config.yaml
num_hidden_layers: 13
experts_per_token: 1
d_shared_expert: 0
router_score: "softmax"
normalize_top_k: false
balance_loss: 0.00324
lr_router: 0.00119
vocab_size: 16384
norm_eps: 1e-06
max_grad_norm: 0.5
batch_tokens: 262144
train_tokens: 851200000
Below are experts of layer 9 (counted from 0) of a mixture-of-experts language model. Rows are named router (the router's row for the expert), gate (a neuron's input weights, with its number), up (a neuron's input weights, with its number) and show model dimensions 0-255. Each number is 128 + 32 x the weight over its row's rms, rounded and kept within 0 to 255. Numbers have three digits each.
After each expert's rows: a language model's description of what the expert responds to; "gets" lists some tokens that make up at least twice as much of what it gets as of all text. This comes from a sample of Wikipedia text that the model never trained on. Tokens count by the router's weight.

# expert 22
router:082161091143177157091166171098083104154090155095087156151083158096099092152149170154108100108090159164157163090155142139093095090122165162153097147169174098088145102098161163118168110101163168151087115169161103152158105166077104158100139156088167147160162089160156176092087149161183101157113169110149097089142141171148107099160093103096178100150083153104097092095171094140087092159135175112096097171165092149170100157164096207102106098158158154175102091097164146117158092097089151134105173153119107090174089102162149156096156094089090097176151166130087161145159114104147097099140097154169160095091080156180159155136165088109156159097105089167101106153105165090096117154096159110088101154153100104095079152160173160105111141109169163144155158164098150092126089090158161
gate0:103184130150135184073137120109077102141112167092086150137092163086074144158148159160138082155087144141169104106099126208114113102134126164122111121151151157100180088145129141085172101111190161165105095190147129139104126157141097118141149183080147138142168131110120122071119168126154102162155184076144105105162113087136113105143094120104164140123116107088112155037136138142082065162080173112117114146138110160178074130138118197090134109132131100186091102076141138171161138098122192098108175115111096083142088035139133129094209134099134152132106194131080108169177073113157098077200130155180123095126048172140136158171121147131182135130089145128124084178104137127109133143123123146119068149147117110124109110130135121090118105099126162174136116149103182088168125083147110
up0:076132122122197140104135140133132155132092071187146107131136089130171122111108069152125143152099100124132109136147087118148128185158155096127109152116131131149091195086138087116155139147128139156148110082167143150119182142143158134158141156083091151146168112177111163198124056156168112074065202141120131118113137168126133123141206123123130095137131140110136103137048153171155113154178157140161122148170140130134129149134165143141122164155156103107152156125088153171114118148096089185077067140150172124162177134122117144164053125124083124164146075122069241104051133133148120172097175081172169138158135122096115125116159111154158079060100143126110106174055123067215116121115118124116146107144109117172127150121101140131159184122175070112110129127174152183100077130116126
gate1:126166111109178144103129165188108136191108132109109163122099118126135108147125142172117132114087129149161170072137099129100094096134190138073154198135134097094137081067129121162185092123158159076052127143091107151158128164124128087097128183080163166154121115147113163099092119152174096167125157174117083135169147158179075140186114127103121144143050121117063089075121150079097064152145127156096080150129135114166136210167112182102100109147196096173110103092150099141205112074124129159113133159116131099151137076125160164136189117144072133169144108124147138126134091074150126114135090171147179084101110150109165115112115157123096150094091114202111102147147145111094164122153106102086110166135113080122077127182224099122092148113099177147126124165122157128119111112134131
up1:093112084203102163134131100090124098175114164134064145122134134092067142131118132139169095115157115112152046168110141220112133157141092181108122081148110184089158153094120148143120137135056126139105061125161172143166106104135084152161157115133134100130145114181174133070139176131157158177136103063109093116138129101076151071077130154168189046101098136083169128135127145159128137148126172119106153150152085159175077134162163132130152103140088185101075106152140151121105162136130157097139106168116119086145100181125118153137156157140169135133146133194151158139137205138164120092163186116123130132150113110128119132089117143154146111179125147120158091141095071138151092156072163164119070126118124145124160098091064144161055139096139060165150204090145107107102085126164128
It responds to: Digits in table cells like track times and coordinates, plus assorted prose words and place names such as Central, Brunswick, history.
gets: "1", " /", "–", "2", "3", " to"

# expert 14
router:069147097139141136109163168104082095148084157085085191134066140129067111158169138150090087078091151166161168137142159111105125084118167179123096137170165114112136122099150133128172101089164153180121110141158121161118090168111090129105153137086145141203167062151178127090097169160174081203079155103149114100163143126118109121154081134089182099121062142126083085097197111153083123149130178101084133171141108154141082160168105191088122083158150145163096097118142132106175108101097133126099175161129084093172097110164160182083134080078099111172136159142099151152153107113144092112134115140161143089117070143159167148109150071114155168106113095153086084158097140121084111157114146110104108174168103139089125147155175158121104146110174142157167143186092125085132109096176130
gate1:144126089133116127115168119149068088193083107114100075116097068109074132164136048113133113110071091153172138089133146134105088099124175145096111117148146094123102093102129092139143094138115154040081100145072161121165132108136121122103124166139166147121087098122148158094072125125153154176143182189176162118128100140132051117090155154134141133110053222131152079121149059126058067062102159120149036124121089135133163172151136134124081152143180152121129102108122145105174102118118106128047130170130104118116126100119140185114101116140094170208140137067181141182157101111181106079129138154125143112125142107130131108103140164101149138115104163215119112132155118106126118114133147110112144117114082107121105095181144100170064132068097109110099152179122136115135128125136137
up1:106154104152119148097112169144139136212090121101132135151120115111122154174139161164132092183127099127143059121134110168140095160137075120148157073100109149108149141114103168070105143160082101138133090152163093132143123152138062164156130130160079142141080071161144093155102139131112169121180094145141086166146135142099129086136143139136091095150181132091141101165053161136157095185139140164177146109144115118124159113176143128109156126183132186102149153141129130096068165150113119139106101141130133052116077219174073134168188136132152148146128132144140148164109180170174082143142191112084166059139124117154184139086183112160180125144139081123173103081156066134138115156062155119126086088115126141140122101097056156137108093141151068170151168084166157055084129148172132
gate2:134108160156166160048137131127079160119175145169118113106089157134115180149106172137083098136127137157104136115163109086118098156144191167105099072137112128139128129108142138142167154158081080117143108138113189119150119076160070082156127102101119159148112098188122133108151152117233095187073170152132170122146150108155085124075104108164117088139136164153133100095148108160180134109143111126064156217126087139076116141127126143090125089147085171168117097135107108188187066104086122142062155086117156115066130107210122125133127143125127123167131108170115057097136113143071139187154142122086107086140120122105199094095076139163151139163079165142145111082174118130133163083150189125133081076166166130138140118127161141109121139145154127169181112198125140140125128109080148
up2:112066199117114111161141122112047138170191118126141062141084109177176161181099161132116136155141115152126152139107097110141195091129154101060082131093065155131111165155167153147188159147094155105115175122166129101117105127163090151127109135166113151111166127127160137168117139171216106143135162062113210102088080121176115092115103145142151116132095121125137096127117110123092106157128079136107091185177146130136153146116185133149124101148147148162146090136142081135123056098062123111154150140103091197122172114133122140088116159131171125113114122165138084068131105167116130157215131086133097065156117099155158128132148108148090152163106160144225177124064114122142162115186089198115142133119157142161157112182144147120110106098118143179140098079137124116189121116145116
It responds to: Space tokens and "the" ahead of numbers in sports results tables, such as Round of 16 and times, plus coordinate separators.
gets: " ", " the", "\n", "'s", " Team", " tournament"

# expert 5
router:102149091137161153087160178082076089150081145121088159137081170118108108202170168158153094102087146152165129097151139151110116130146169139171079159178197100119134097106179157124179103115159198149100103161156115159146126149101111166091130134092153169136138093145148131107091164128167094157125164096166104076149156176164124092144089105059162119151108149098122106099168087153096103150141186081073102153150078137157098142157101183092112075151155162146082078098165147114151098099116149114120170163122099101181101093154145189087149097077100116162156132143088174154143083132149092104130090173155186110088096160162155149127137080118180187094088084147110091169103160086080100170092169113081109156129104100105090171140149141121101151138139128140142167184108138093123102077165154
gate0:117130171145115130105172078123062116162113089115086149153111164117159141158105173148112098141142164134169147180094127138173116129158114115105058088127131070109067159157074110145110099131135134106108197165082103166142125112108143158160132104123107120079135165088050115098083149130121149128224152121087080113166110142165155132125123118168112141158153111146141194153122077154132130237094188094140134139135149147185142081112112135130122110091146114090069152185125140168111136140100076092135148111066118131164151060106115122108177117104117182093085156106085136156151082099081114154120134134168132062103117107127124114140095128173120090202138139131182185131143172150086066082138113105122144131128080099121106139085121129121114130081072158120149109127098183127165059161200171
up0:055141121083163175174158131119143138113095080155176170112126167110148175115140140141168144119119102104060120073155123109156157142114116100161146139172158086160052168080167095126166129119101188141111113109133118132168143111154192124108140119152130164149138111152135124096133113088119170132085198093105103123143095135149102122118123113132104037122129167097118123182112187167161141191177102116132170144082124120191159131138164135162127109122110161102129039097052144084142150168141151124160095148134081149125155081118193148088062145115113157156139171140153171135170129095149096155109157132115147175165213057152130141094133076165093069148142072170121106167136142163088147126051127115109166143126153094128128207104103154137168102171120084108146174128189112101117126132122108
gate1:127115125117127118132116141136053117175096181126123146088061155162163163137165100158120182133063162136119169095134137139153164131159163156073174177151153086080167146101173129214140122147090234082033115185122157161129112161118094186156104150078198199179126121168110192122112099153149127163157114137080133123105156167148086122099053120146103151122044164128143096096154134101133096127182115134108104158154123106178139180165136155158147136141176173122132127100113119134192151086143135115147103144143155092137127093122078163143153065128109100171129107110119176117145150139138095137168146169123142057121068089118168144114138099150155167133083128194130104120184133119069133099152157112103121116114129113106129145191131107147102150113096158141126107082143147156141115162105099
up1:097053086136152106122103149141137141138164157095089154148118106061077123121109126146117087070117126083119054152108142190109114133141109121112172118124093168082131137128104095135173104146113112098099089133142128193156076145087124158183102118134149126131107095163129136118143176131129141141177096111124096147146142120064107119157083120128151112128126149126140155149102115070108107128124185160184144114158167120154104140145143125142094090151119133095113115176105108069132130159120140117133070086101117101118077197096113138180170145106132130128088117153116172205105206148159124061159158081148148134184086141118124145000157155160107097190143115091201105079104091216179132144097201116072119079103154115140164130135105095160080147111177093131157152114136110138088128087114140
It responds to: Articles, prepositions and word pieces inside French, Spanish or Italian titles and names, such as de, la, du, le, et, Los.
gets: " de", " n", " of", ":", " e", " d"

# expert 28
router:082161091144177157092165171099083105155089155095086156152082157096099092152149170155107099109091158164157162090155141138092095090122165162153096148169173098088145103098161164119168110102164169152086114168161103153158105167077105158100139156087167147161163089161156176092087149160184102157112168110149097089142141170147107099161093102096178100150082154103097092095170095141087093159135175112097098171165092150169100158165097207101106098159159153175102092097165146116158092097089151134104174153121107091174090103162149156096156093088090098176152166131088161145160114105148097098139098154169160095092080155179159155135165089109156160097104089167101107153104165091097117154096158110088101153154100103094079153160172159105111142108168163144156158165098150092126088091158161
gate0:151205119146169118065136106116097131180133092162115147139123103154151147097136168161090122151135142143119170187159130144165144160182163109135138123155147154148112136154079098129124085151150142075113165143132238141131152119121095085143201139102100132165139102147125141128067194121161140123185099105078127142169116139172178098106087101079205136106111091117123136128126130182093139155065136093168118114175181119224149087157146132110115149150119100085130092114102139178122122093106080083086179136165075105151116115136122157063163070121170181123122128092138126142090103127148146166181146101206142137124082114128073076145130142148153065135074131150153122126058137150085124130126125169105183057150078156147151134113098111091127106099085130102159106120124166151160056115125146
up0:134096159132115120136149115109140178114124098078145187119092148175139144193097116155071138159115105086150066105151093097145149155148084154097109189154175090155118133114203135076171132141138125119127131179106120166088144161175129089121115081127108118127170091094145161107195111169161108127127127145156151091118095150127104143116157113117095109110173142148091080127069155085124095159094151144138162087125125108146140146082110137165154136113131119108099123113107141119120177157070082114172076119111191137145111078100130102117096067092023117160117142177090120132186194131176154098135206113094108184187147071167113141156113126153117046098092155119108091160116176136151126101149051133105112064113095105176133135106136130186101120106117090135091184166194137101075117099087115
gate1:086164082113172137087114202138138121170045106098104162158108131136100154172133167164149134115096140138157173105116130132120094129131141156124137164144165085051168083080118072146204102137184179110095111191129119150153113127109116108097117133100185152191102088234136129122104106196173106212136147117116075123177162151137063094131115129103132123121083155097089124098175105149076077159132125125114101158136135128165092204183145175151115105161192154120117135111148123162182116120149160142112128125119171131108098122162151168111173103117080152184159157170140165142154121122141055098116101114147155086132109151194185101101151136148102138075116127178109081110151135110103114139146167123093114171140090109086080108166127146149092148101109111174165176157158145093139107114158138
up1:082043086140097119136039164103194124177188127126129131177125133094117065102089132133130164118173133094115111120117145178111119146122111167120145105093151144122141130094119120085119167134089127199143112122140123138161132115141114175187134114141115135160093098135169113143112074142132129178183090100110117109118119109117128161132144118136137076142176149079076172204127165116149100128150120163162124098202138133120103153103189109113100121153108200125116116186087159091119095099095135102174116122108176125093144185096150125191159119095141133119108125179166147097132187149151081131199225137149161149129142125111170135096174143151110130095153094108172074093090063142179119125100168192155171130127190122135148103128063108167089073125155112146128175077155145128095125169178078
It responds to: Nouns and name endings closing a noun phrase before a period or parenthesis, e.g. the company, the drugs, Soviet Union, Chon-kar.
gets: ".", " (", " as", "″N", " The", " government"

# expert 32
router:105130123109178151104129175067088126135102157092086159126081142096100122159181171145107128098072145171161162070136104141128100099138164170133099115161164102082139109088127159111153101095175172173112111156145095150152122173103088159113167153103173136163139064135176184088099145134164099137088156113179121081160144202139100085157090105115162118128084157108100090070175117142079119163127143104111098180153125141170116145163097182107113087172158168154085089101166152143141109103068150145104153167114056092174078095171152120085157083108102119161142152124123167142148096114172090120158089179182185083093076169159170144137132103119194118132087094165121118138097168097075116154098161121107084177126125100102082141137132135112119158107153171163143161173104184099136111064160143
gate0:111113159086104090082136120154115095100168184129105069111127082053127194184134122170113054170178117143158189082130119126171115142115133118140113151161122125159090152089067084106171086103192133119168135115111190136119147103093128094133141152087089114091167090073120067169086115117130112115226132135162125128129114147095146074131112144092146148115159037106134131143084075089119128194066129127138095146088203113170134111134148137085084134154163115113084105124102154154106143119154091140089144110133042125194101068121142118091162139157166167146102133156148130133176070123191142142125137162159129140142088171121093158109124102096126055127133138156138137130077135090112149170133129104097137151167129145121130167096090150104151138134113154123100130114099177147119070118130222
up0:093153102148115111127145091123157146162132138112167174148145171210081102103160127136144132149096084094153092141139091188159111117169113164129188168045132083135110141134133143126114121110127161135149108045117035155130144109144141126086147151125105115105116145095079161123178168112121102125000112155085090136119177122194071097163133109151120097137125148151055092152132138150140155163170141119151147165094113164139114109095089130204124156096119174070122104083099104102128170114090171126108107135157139135143133071138158124124087131124107115137135128150085186134068177152157153157098131150083138119171202149178136129135177143113103109128104176170122145146122118119128138097128164127134095163100048103119125118185145123105155178138156042074090146150193109114080139149095152
gate1:123123055124172115120127175154083158129085082151059126109043098097080144127150099150157177167145131129172153089111142133157109141101162101108156219132133049093191101090145150153182094170139146103089139115105151103121077121120147097082125158076162164153133129202094171147127118141181138170128107120117106100133095142158091100144126142159127100087040146145121066081167147124103113131084146172117106104107096099128122140119138150134130088079211114153125136073131106119154148135116148111070125112177130102194098153155098137164169123128184125137161076089116163139127177119180078094105141140103125050088080102137140129084148083141105112135118145158128072130126146111121158116148083118100124131070156132136094121123191142170101150123086140179126154208146148114082060089109116
up1:118140072097129153119116174180180134197142153109080093159121152133060086132102170140123120097123094161105099126188136201135105153123081156105149142136096114094119140088100161124155133126102118195143092156156091124121080157144129162171198068141063117133091123187160154049142130083143210137197127082184125155154179075074127130161113147163121114149160107130096176149147185131195133160140155132138133100170100107144121096116179119142158072111122151097136093177145139101106125134104150096114114091122092098143126214124094164125128153111156172131090108142121169106082177136159058115191128108187103108145122157125128141115154161118125070154139107113150048085124036155118166108067123117144116123088140139151163137077117125156114163117146094179156132123125132114088151126142085
It responds to: Time and cause prepositions in biographies such as during, after, following, until, before, for, of, often after a comma.
gets: " for", " after", " of", " during", " on", " until"

# expert 18
router:106140085150146154104187180090087118170113176078106158140128141089105107163140158148141089098108148148172161083146128135092100082121142171148111146177185107081159111100141175149154087082143170127106092150142112132164093171074079153117124158076156136181164074155152181084106164149195089166114166103138091069140133142163119115137103095087168091144091161102120102083167096134081089157102176087088071156135101150166075142137092198102100093153153172207104114084166143114153105116092152149113186187115126105164099094149157168112170092109084104157142181130099181141139128103127099108136105137148163103079070150156154163137169112128156157115112078186109094141116147096102115163114133116102098182128125114104074144149151178103110156094163161144189139166114167089115100095156141
gate0:137136158128187219101158140048125088128118092115107164153131137100109140200170167141084124165142174099179153170126139185068134162119164127085132144134095120112070103156131098127150152171183124090152155153133146116113193132135151109131114136118104153141123161101114102098091104141109086088173144108080156068121097096151115140098135179167132147094094072149144162117148129139130113155080151092159147112139166147194129097119138137172139171142145106157057152138144131121099088135123147053071127087101114102179121092099140090174173121152079185094106140134138127137130076159116169161144128145150150139130096198097130164116159201163171131143143151131181151104099165138100082132084129122145108110152115117093079092124132115061177149152091236049158125106106174062137130132178149
up0:097092043191128120120101118172144086083101113158169144029125137141124158129121139159148100091137113117123095062123086150161171095194090145136085160117116114151093124054119109121116157152125127146153151140123064168160074100126124096121178129085073095098117112168125161100154107117147152104077135128144117104121147105197089145129161149111089081135122125196080112137134121160160146152132111121080136121090117090106135137091154138161155062088099110096103085086123180144164194165111141161167083115140136132132172136092148106090081124100148130112163107138044159151175209167146140080135142052110131110151115071164085128120068104127111127118115165079127103156129102145159149105133089135139160147114054163123170124107111094136141082075156056148068158158172104139163161161090152
gate1:119210123084164158156122153164106172176084093136106151159125115090115125101098121151150130112079064108169183109094109184146100113140097137129158200114166151104152122079125078145201138138186162109054184203116108095079081175071082143135108136089156203156063144180095160147048117137188191168095130122111142093170133140106111080116110101127158156110055129100110076113128135106111089137115136098113090156149075099165113143122116177173091120107216102166162132114154072130157108118145154113114146148193140132154149093114148117126173100114125143180160129119108156161118128131186116123136113133154117128082125159094136152093128166139134084118076102164101114108156169129097113123156138091101124126103111071112169088140146118147078119119091117130161180155177144086088084127114137
up1:098061128175071097108112176118172156124153174152115135152096174076102099179104109150157105163144136097134090140140142146104120082143146128061132120133146141097163143127154117072104145090110114171135126092183143091182065137153084172151143078154134110118129073152176129113192105085071125152181118104116050145133125154140089162145114104117113060142136154123132189112176167190112123172133124126111148094206113174114182115111183108136169151180098182135106136213129150136081068114098132141152093109106158073161118210117144141146130164104182130141136130171157074137126165132113053160139182106139122137147154170152163102072164139163159110146144145114158071112068080122171159133072119149138112136119153171155121148133107116186102118108171129174129150142095119143133080117178107
It responds to: Pipes and digits inside basketball and other game-result tables, such as W 81-65, "21 – Jimerson |", and coordinate seconds.
gets: " |", " in", "2", "1", "\"", "3"

# expert 36
router:082160092143176157091165171099082103155090155094087156152083158096098092152149170154108100108091158164157162090155142138092095090122164162153097146169174098088146102098161162118168109100164168151086116169160104152158105166076105158099138156087167147160164090161156177092086150161183102158114169110148097088142141171149107099161093102096178100150082154105097091095171096140087093160135174112096097171164092149170099157165096207102105097159159153173103092099165146117158092096088151133104173154120107091173089104163149156097156093089091099176151166131089161145160114104150098100139098154168160095092079156179158155137165089108158159098104090166101108153104165091096118154096159110088101154153100102094079152159172160104111142109168163143156158164098149091126090091158162
gate0:171169118094143124117078104082089103100139122092080186114134116117181188117156137136121081138119156148193148156077158192138104130106144127087102154135132152117126133103139103163080127119186131071162158113127182179094053144177170139128123166102195175154098143130089099133096130104125061153196210117120141144113145149162096136117119141100130134101129122076118128111105139123149106142087127042117159130165130121158096110100118145072163167180122140139072097151116142160126129141202098112062229078157136100187129066083140137116195116111136105118118155144135160122161104146088092083137094143168149114140088166167193119186097146150145092142087134121164128113086139062084148115168128142121136072152131134101090128080119125087139109073104162168100112131101153106145071149177123
up0:121075164175105120131173123153131144142087111200178133076123112155155110101112167127194131081097071141151096195156104184175188181215119154113171213177134107139152124091199117093124123091156163178131104112128100152149190102125127139116187139098150103112123163137118173098173116153092104141014135152151141106124120104170118165154106104114117104141141117196108166146124175144164173095116083138106146132113161171165107118084076132172159114086114156139162157106109147163108148134084121107171089121128099181088126149118168170117113109151136174122154142105153151078100135103162159115152136123171099125191159077125080110146150161183135092135082156090160088141134110111160113172068162108107129115100117082135104148143165086117102189122128106116082097191132125114138138153070113
gate1:100125079128154159134148180133130128179094100137128147098101116099116160162189133141135144119098124117156155061148121145090111116100118159114106166137168132046144092087163110148174135183171200101061133179129146131160090150089158124133081155104201175172125089178138117087063118153167147130137158104105131090170101102140047106127106112093137153095087168062099110084197136122073072176149129149117083132110106097113153165109174167143097169131186162177097138086147134152198149095130147136125147132136160116152100126131150157152200098115062123228191151159164135147153141108184126030102106155131143121138097111156171118093098101131091120124096107170071102138123124105108137108145123089081096176171143133081094120165148150142101113117103085144123133131156154122124121115100151
up1:088082107197102130085118151129200146172149109174176148193139119097068077121125137118152156087141122120134099140131151161078123095135111154083147149143120154092151161111077113115075159132080070197138095116134135136138118160155121182126127180152129130167108073155163091123153125153118122184109061110198063080088160093121087105111131108170105082156110156111094204135133144141138109143114104177143194149163094140162138088151160119134115119157130165103159147210069141084113095109134158112146128157117124098108151167114121192150155167103146111134075149131149125149129160106152060193141168136116119166150119148170126087067160135105114128082126117150165088105064104201160097112086163194154162131117093160149139122144097148155114142138163056146123192120183129089127083156164145
It responds to: Surname endings and name pieces in rosters and result tables, e.g. Tan-aka, Mu-eller, Reev-es, -ović, plus New before York.
gets: ")", " New", " \"", " =\n\n", " (", "\""

# expert 8
router:106143100149163149104162148091076109147117154103078161154096155103085113156164163131140079112089176155154153092149166146085084091146126153125106129143173113093162105103168173113159093093153150151088110162130086157156105166112114177097166157085144152151169089159129185064099155149179105159111163097175078098150136190129121093146077105107189102166059155094118118114176083157090081153138185114118079154151098145151105173155100188118085111144150147147106096094167153111152089108099169124099154132135097092168086074150161163116170107083098098168162176110092165141161121074134097110163099169176161133109086150163139156152169100102150166085079079172086099140091158107094115162105146105071094163155105116110104132173150172089097162112180184142149159178121162096125136110167149
gate1:111153124127186175129200089139164094223120096131092146130067075123104162120104077142125117079142143124156154141118131125103097139161119188121110148137104126138192093117125153175193085091085153099047139121119095111122147085133096115065155151131137203154127126159134182120093133108176134173161152150095167095088179150083104159101115109106169117083011144113135106120178093140140112110105113159094120138114095110145123128158145154150110142183209168147128127119135128130175109117127125145087104163167128112163146122133148177181160080108105116187205117096128151113138140116138084141091105177089145088109125114090170116142166135160120216109157095152109120113134114098099122147132146142079108189123082112144139104156136094166122098102119108192188164156152103151084091135164057
up1:107083085120115162148162166102175155117186136146097188162114114095127111147123097182098109138187166107161102156099148133083102109107062101135073127137172157075126142128157160106104099187068092131095091161142078155143113126147124148156088110161081152146140098156144062087147139135119130151175129065110073112078182160068158109103148115177145098167115173043118118141138146121135056128103178152148102137141114117106118140172228124119111151130102172131070102224130100059118109103118125116125120135114071103158096203115126179172140144164163112125125137140113123107137135105225116130125156126133090140141094143123164075047135097166158132112164122107148064119126101121141165115116141170089122100105148162152151123116085128163120112084128103144143190172135172066104115104125123
gate2:117163134112143131084171131152111171134094193154108086077122123124136156073126119121122070133075120173166188143130120124114150125118147178149086073157145126165131118073170120073157150121114124133110097101139200118072133133146113139142140186144130172145181116103161110127075158096217109137152161172111098161110142140157111115142126155154139118132110144176106074119176149126150105113171055123111114207128130150153071116164133165106137093138074187143115102127139113165161106112119199164104165076139197101120113113150066094078130097154141176097137094131115095140114139120144103143102061135119077083087088127105160119076130094131103203193147114101187094115160112141136171194101186143125127090140182072128085127132109073150162147177194111144164087189148171142101101143116120
up2:141142121198187108153150112149112161092133163098086136126132174130112138096058140158168090146074119141104135157164132106104176158190134108145143148121065145167169153107164060137161123161080117069166131149142117124097095152161093139148132124121105146066128142129142112124133164119199185151167082138120111165146169173176120136100169069186139170065165176173030093146137121132144134148126150091191123195183143121156139165131143125132099125158100124142147137170141098154069104077134116099123196135082134173060115132178103126113078149106161098133128089097184104151138140103177094138131126117165060094163151152109140139177100125145191192146101157121125161131113175141129213136114206149173149069160157098159161123127102153148167098120114135113146114148118126125163136109161142
It responds to: The articles a, an, A and words like another, this, one, usually after as, is, with, of, in, often in Chinese-history text.
gets: " a", " an", " A", "A", " An", " this"

# expert 27
router:093160116115151164064133155079108100162106170094066159160115144087100116166154189150141095109122133191136140095129126192106130085143142157166059157158188106099145114084157169090137121109136158144119113154171132165131092161107085150096132177095171139141147078158152123106093124142183087185082150111151078086136135171127100088155117099069170110149084141092118117047169137144086071149142176145093123147164126144129117168160099191114108075153112133155090090116154156133128111102090157159130174153123113114181116119158104123101133098102104089164142161153063147154118106099122093099180083160147144069088111170197137144121169106108157157083103080152104069129085158086102110159087177109114111147169130096124120163158184133087095154111146171149157192177072134082110095095154140
gate0:129131140085159160153118131154102114113132100149104077145100124150136149097099115111142047180143056113133169169116148143125130177116158119120149132154077136111092095131139144132095117164165205088133157127098162127104138151145176103148109135057069192135101163133146117129071111134147146080196149112128109141128131120148100055094170174080117184097126086118174187108139106158116104223110129094132112175142174103184089073096146134094122145109120089141110101124110136189090095068143155129098189098093084163136138089176089135107226151140137128106110128115109105116181084133101164156194166071171132128121119113131132141115106131170161062064149095147166196085115173153108147129082119098110102116157103108154121120145116141095127127070095161057122101126098143101141140186158175
up0:152130088108169155201158134094213104160116138179192158108104146108156174175106112176112164135116115114126107122155105165195094135167121157046120158077160100149140101142153116136138106121145108129143089099165093255165130097178142125108113076126160119126135162128085118056157154148141106157096160122159135132079114127203148144128107136117193080107144140189061097162164117133137130157165168107137132113067124162126143130115108128133084094064129120098128101051119158147120137165133121156134087094128129111156139147130156120130099146088141142087157089132101170120119166169124127134143157098102103202150137095171131132045127111212122098137080153114094094156058151155107175111103148154162120134189088091171101151114133102109144121109103095096105139184182092149103110158097107
gate1:106110104143141136107135139183140170158142146173113123145050113120117120135135135178137129130092087097141120070106102102160085137184161151111115124099156132115127106085148151110160114132113166133049158166119140097147110195124078118048148121106152211166155084148139138132096110106173151170123126145162137104152111185140077125147050194072129151172101128100142120122188127121116134118101112132074034139117102095211144115135153156133121141049204120168131140073120117074162093121136157140070135122193147151157100133102134152128122119154123136152149118180125133113129130111170066120117133145125155157142136128109134082086173070210147156103149105189146098140116123119122181141168132068092131102099135094161090109152126123167073123129088124235132119159128152139076094081172166
up1:120159092160150145172124150141146105168130102202111169159166107083079110128118144170166123090135085103141081054141162140073131119162095112122126094116123173126162120099154122110097102145084084143160105151197140144171077129130134157109125137131130152144134089099146104092145135147110109180194111125127073132131166131087088110150139164046109087125172141083116116133150175084100024136152178214164139113165098082163133152133145129100128146149129216132165105116150127100117154141102064106154115060093145147150147139150112129184136132135160090127149079165089129147138145160157123135172171107136115142134118125143131159060131072067153099154191082145126096112126081152188117129056197131119118137176163135153114158142104207177095096120174075146119195102130122098145134158162144
It responds to: Function words and nouns in village, town and species descriptions, such as the, in, of, municipality, habitat, after located or km.
gets: " in", " the", " of", " its", " town", " city"

# expert 13
router:079166089164135171118158146127070114164099161116082167164071127101104114150175184150114114097102164138185157095148130137097113091115133144138102133172172116105148112114189154096147120131161183170094137169189099159151099158079117138096153156086155140142124092157168167084077154113172120160099146083167115106141152176128113105159078106098177062146096164085113110103149095122078101145150193091112114176149089153138107181159122201095106108187169180173096091111160124103171081100106152135116141171145082106147101117151136130123158081091107104181166166148117171138154067111127108102144084152177149108071090152173173105126157111127168153106110107164106110136136149084099124182139156100105097179155102096125103157186141159100107160096179190136176171151097144103122074081157154
gate1:098145095145120141100141168175105112163132113141094184142076147154098160125100142106189151062111093123157207062108110156114122142160177134108117169119121113100187102076143184103175153113148158163072142183133157133135041148113114106117098129181182166106114108206127153108071093160148149122146112137109104136172149125136090111095095111111110150135065117128091135074155143083128125133097080069075117117112110121153121149149088147142130090137242112209173163098100146147173163144139143138072137104190147116154102128103122206130205121116132102166095115150144097099189136117160134094149112161143142104156130124151155155133149128165134060111119138173114110104119133134088125126148114087119123152116076097087139115199185056139086126096088139133101157162098160116066088115130136
up1:031157115216076100130166114180122138177098094131104180146165095098091157133103095082141130136150052098135116102088111206115122164143072103144170088068116147140173104057120187086121144133139087159107100131147146114177067134136099118167117111207067109123107100183140101116125120132148080124182078086170099133128154118058133106117106080118114071126118101095101168126159182082171091138152142156147132104170091130088088146146125126103140147151101161111114106194080120082073122100142142099128119098135145097178151239133106140131120153128137104155133140132094124142115171119176078130156135148165118154138119137169127128084168140120133160148159138153163105099136088190131101096099172137125147085116117096139161100158101164159081118086106072132153164150156180121081117133137138
gate2:136188117103108158136125031067070178171186090161100122118147102113135181101071198103076079154097108174152161132126120156144127101179154163130130080152133108122109089124114146099094188157116149125136093148156155121137149094115094145097174122072075191132125109159157118097180130141179110131137132122173177118083137115160119102103121104133146074077068145099076126150161150156156116102163120140146143122122103146137110162151117134118083123130122137180117131143182115109189067102116102160094121101125139059122143104162121121121127156181169159090120133146115098075135100157043171158155090154125154077088211081105208115120093153154136134104111130154148088072169175142169161138123115167160134145172133112163118157129134121137141085115170068140180102108041142114111121073152107
up2:110108142143075133129131129156094135130193119133128111135154103192074189091139181125126081162121149145032149122086126115141139115141168084142207163109055136118150124138126111154150152142138160135141166080114108073092114159132042116152115111096024183158110162093102134075169168170195105152121106166133175092131149134177140150105100081129165100054109168145089178125120083134093104118156117133057103149145131104150144147088121147161100094147101198134130103135139075111114080117101169087139129183120109133109160124140091106109123100157147108121091155155107166107183076159124166127164064130128129107129125118123140106141094115153150135143096176149173176102077085116112206148118111154129110109131161124180183124205171151131153108092132135122130126199112157172147122164182153
It responds to: Digits and separators in demographic statistics, school grade ranges and track numbers, such as grades 7 through 12 or 0.0%.
gets: "1", ".", " (", "2", "7", "3"